Experts of a small language model: 16 experts in each of 14 layers, 288 SwiGLU neurons an expert.
Below are experts of layer 10 (counted from 0) of a mixture-of-experts language model. Rows are named router (the router's row for the expert), gate (a neuron's input weights, with its number), up (a neuron's input weights, with its number) and show model dimensions 256-383. Each number is 200 + 40 x the weight over its row's rms, rounded and kept within 0 to 999.
Before each expert's rows: "mostly gets" lists some tokens that are sent to it at least half of the time. This comes from a sample of Wikipedia text that the model never trained on.

# expert 8
mostly gets: " Location", " 0;", "|---|---|", "′", " Date", " Preced"
router,251,172,206,143,222,158,200,225,173,229,218,188,155,206,151,182,127,229,214,173,160,199,226,198,189,226,255,136,211,174,164,90,209,229,159,169,214,197,231,189,170,201,256,218,171,243,230,200,245,204,233,233,200,182,105,211,226,154,157,122,221,185,168,149,189,211,220,157,159,217,146,220,210,210,225,154,163,219,201,214,123,229,176,185,195,163,195,236,148,243,162,169,198,311,219,235,161,173,170,138,247,214,168,175,115,198,295,181,177,276,196,219,246,144,215,168,192,248,266,201,116,240,275,131,132,179,169,249
gate0,221,155,173,191,254,209,209,238,201,159,198,232,204,255,142,141,261,188,219,235,224,200,133,246,215,190,225,231,234,253,161,201,138,202,168,258,222,261,228,167,182,157,199,156,193,230,136,276,196,192,148,144,195,281,182,229,201,231,175,197,200,175,242,162,145,192,213,253,191,204,152,203,203,239,230,183,119,159,191,178,157,181,204,204,211,161,239,207,217,237,293,211,223,225,195,211,193,97,203,96,170,280,182,130,200,132,212,226,162,181,198,184,205,188,229,223,184,166,202,201,120,201,305,208,213,180,200,230
up0,201,264,97,265,191,251,260,203,219,218,168,116,208,194,154,208,242,245,179,260,256,216,100,214,217,210,205,221,236,185,164,180,160,228,258,165,171,224,223,248,218,148,242,208,264,190,224,146,227,248,251,208,161,210,225,201,160,142,184,190,239,261,244,133,147,235,125,260,210,142,192,242,221,271,213,223,140,246,219,246,230,179,163,198,187,234,195,289,166,210,158,237,237,221,175,241,99,221,135,192,237,259,207,200,204,217,172,216,154,169,172,147,244,190,191,259,242,174,239,209,195,171,201,197,207,193,123,179

# expert 2
mostly gets: " However", " because", " appointed", " These", " announced", " stated"
router,192,178,244,234,255,172,233,226,190,250,301,120,204,189,139,210,189,200,230,222,218,273,151,198,162,160,242,200,221,190,195,184,163,182,186,161,262,152,223,199,253,192,194,227,190,236,225,223,190,242,173,201,225,178,128,203,157,168,245,178,204,221,200,199,211,147,173,180,208,148,243,204,214,183,194,227,200,195,221,150,160,228,203,202,252,182,257,162,224,242,184,190,208,239,207,164,171,101,226,111,196,251,201,163,131,209,211,125,168,255,219,259,241,214,262,186,256,217,227,192,213,246,293,186,245,149,153,241
gate0,192,188,237,238,247,171,189,175,248,185,199,207,234,174,176,339,192,187,170,192,188,188,163,348,238,197,294,224,209,228,268,217,194,225,171,161,208,228,168,212,230,180,189,204,148,167,190,196,234,229,231,220,182,197,190,186,154,187,216,239,221,177,237,166,165,227,170,165,225,187,268,199,166,213,258,172,198,211,220,161,195,157,164,211,218,225,294,207,238,162,163,164,152,222,237,158,219,177,258,114,119,237,150,166,188,185,228,187,202,200,125,266,196,226,250,227,167,235,207,217,212,224,250,188,163,196,163,216
up0,194,259,242,245,166,180,125,176,287,204,211,227,144,215,152,195,162,152,216,189,179,184,221,187,229,266,133,104,225,282,195,197,233,247,173,189,223,208,209,190,207,233,236,259,153,204,212,279,231,250,196,245,198,137,220,196,177,177,172,227,236,152,177,202,102,167,205,200,235,171,231,177,249,244,200,180,259,193,352,172,270,150,169,217,172,171,280,215,191,196,197,203,215,213,144,149,227,243,213,132,191,212,207,189,163,181,235,139,253,214,197,267,172,195,221,220,200,168,230,271,194,170,246,147,266,206,172,243

# expert 13
mostly gets: " National", " football", " MPC", " national", " local", " Central"
router,196,198,187,199,230,215,193,158,198,266,195,151,213,201,181,209,207,234,197,160,172,214,256,210,200,188,208,195,223,187,196,118,229,192,192,171,220,218,253,207,214,134,188,213,200,228,207,214,277,189,221,284,254,210,145,145,187,204,175,146,219,238,211,210,194,157,170,194,187,171,166,215,197,168,160,202,234,222,212,130,211,181,115,218,227,169,202,192,191,187,104,215,246,255,216,209,251,212,182,181,197,232,188,192,141,244,133,172,173,245,186,221,271,176,217,171,205,191,220,140,186,223,254,169,200,144,132,222
gate0,161,189,256,247,257,159,199,175,196,203,196,119,173,179,302,228,163,263,126,159,213,230,199,170,144,218,195,113,250,178,248,179,219,191,246,242,277,196,126,208,203,252,212,244,200,293,239,268,201,233,240,203,265,222,239,182,194,195,205,125,139,193,150,186,160,175,205,128,175,173,144,212,253,239,245,136,233,186,189,158,212,185,223,136,262,185,174,188,230,195,117,227,163,226,122,158,180,281,204,175,257,208,223,234,188,216,169,208,197,278,133,187,168,169,188,245,141,144,252,208,183,186,302,142,217,134,229,180
up0,209,280,224,221,158,214,189,193,154,164,225,205,313,170,229,190,233,240,127,125,116,237,238,219,189,225,195,233,154,213,161,179,222,213,248,184,138,221,183,201,159,184,185,219,153,289,167,191,188,233,240,253,202,176,174,231,194,236,208,185,129,247,203,285,198,165,209,248,205,163,120,201,158,173,233,119,183,221,143,231,253,174,172,175,171,235,257,226,252,209,146,219,249,248,245,252,195,176,240,206,186,254,203,247,216,255,135,218,271,231,188,200,165,186,200,159,182,255,232,190,219,208,281,219,205,180,182,214

# expert 6
mostly gets: " km", " located", " 20", "8", "}", " 40"
router,209,205,261,194,182,204,175,204,183,300,242,211,158,207,108,261,212,221,197,179,205,160,197,236,221,172,220,194,238,219,212,125,169,252,189,195,223,197,242,191,168,182,210,218,216,163,159,180,216,181,204,164,211,202,132,152,160,142,210,186,201,282,248,163,257,132,270,260,191,225,230,250,223,207,224,245,210,148,160,217,209,229,194,206,276,156,218,201,170,211,216,218,190,270,240,193,207,168,243,132,232,193,232,219,32,200,199,161,218,259,229,177,177,119,226,150,258,266,201,224,177,262,210,160,108,140,212,218
gate0,179,231,240,266,147,221,236,221,329,240,214,186,152,211,121,202,203,152,158,199,206,161,277,178,238,198,194,238,236,147,171,180,172,206,179,81,195,200,211,220,196,204,348,259,166,202,189,245,257,163,232,248,209,190,262,160,238,136,272,141,190,135,189,201,161,258,160,135,180,168,189,204,192,226,240,208,272,183,157,191,189,209,220,270,232,219,125,258,193,311,239,248,234,196,250,153,157,176,192,191,265,150,228,191,162,183,192,199,212,212,187,169,202,149,198,152,185,244,170,264,232,192,205,268,170,168,143,182
up0,190,169,286,166,162,216,233,216,230,222,233,173,212,180,156,224,231,189,200,198,284,218,233,226,213,174,153,254,236,205,235,178,174,184,212,149,239,229,156,230,152,133,121,145,210,196,197,193,201,184,241,218,136,183,208,172,235,257,286,213,189,223,181,158,259,170,139,198,236,182,261,305,192,139,227,223,191,216,123,269,190,201,233,271,196,148,180,240,271,237,211,230,208,212,188,204,217,182,182,229,198,179,162,224,161,285,198,244,242,175,172,156,205,192,239,187,263,224,247,190,195,185,169,251,239,178,176,156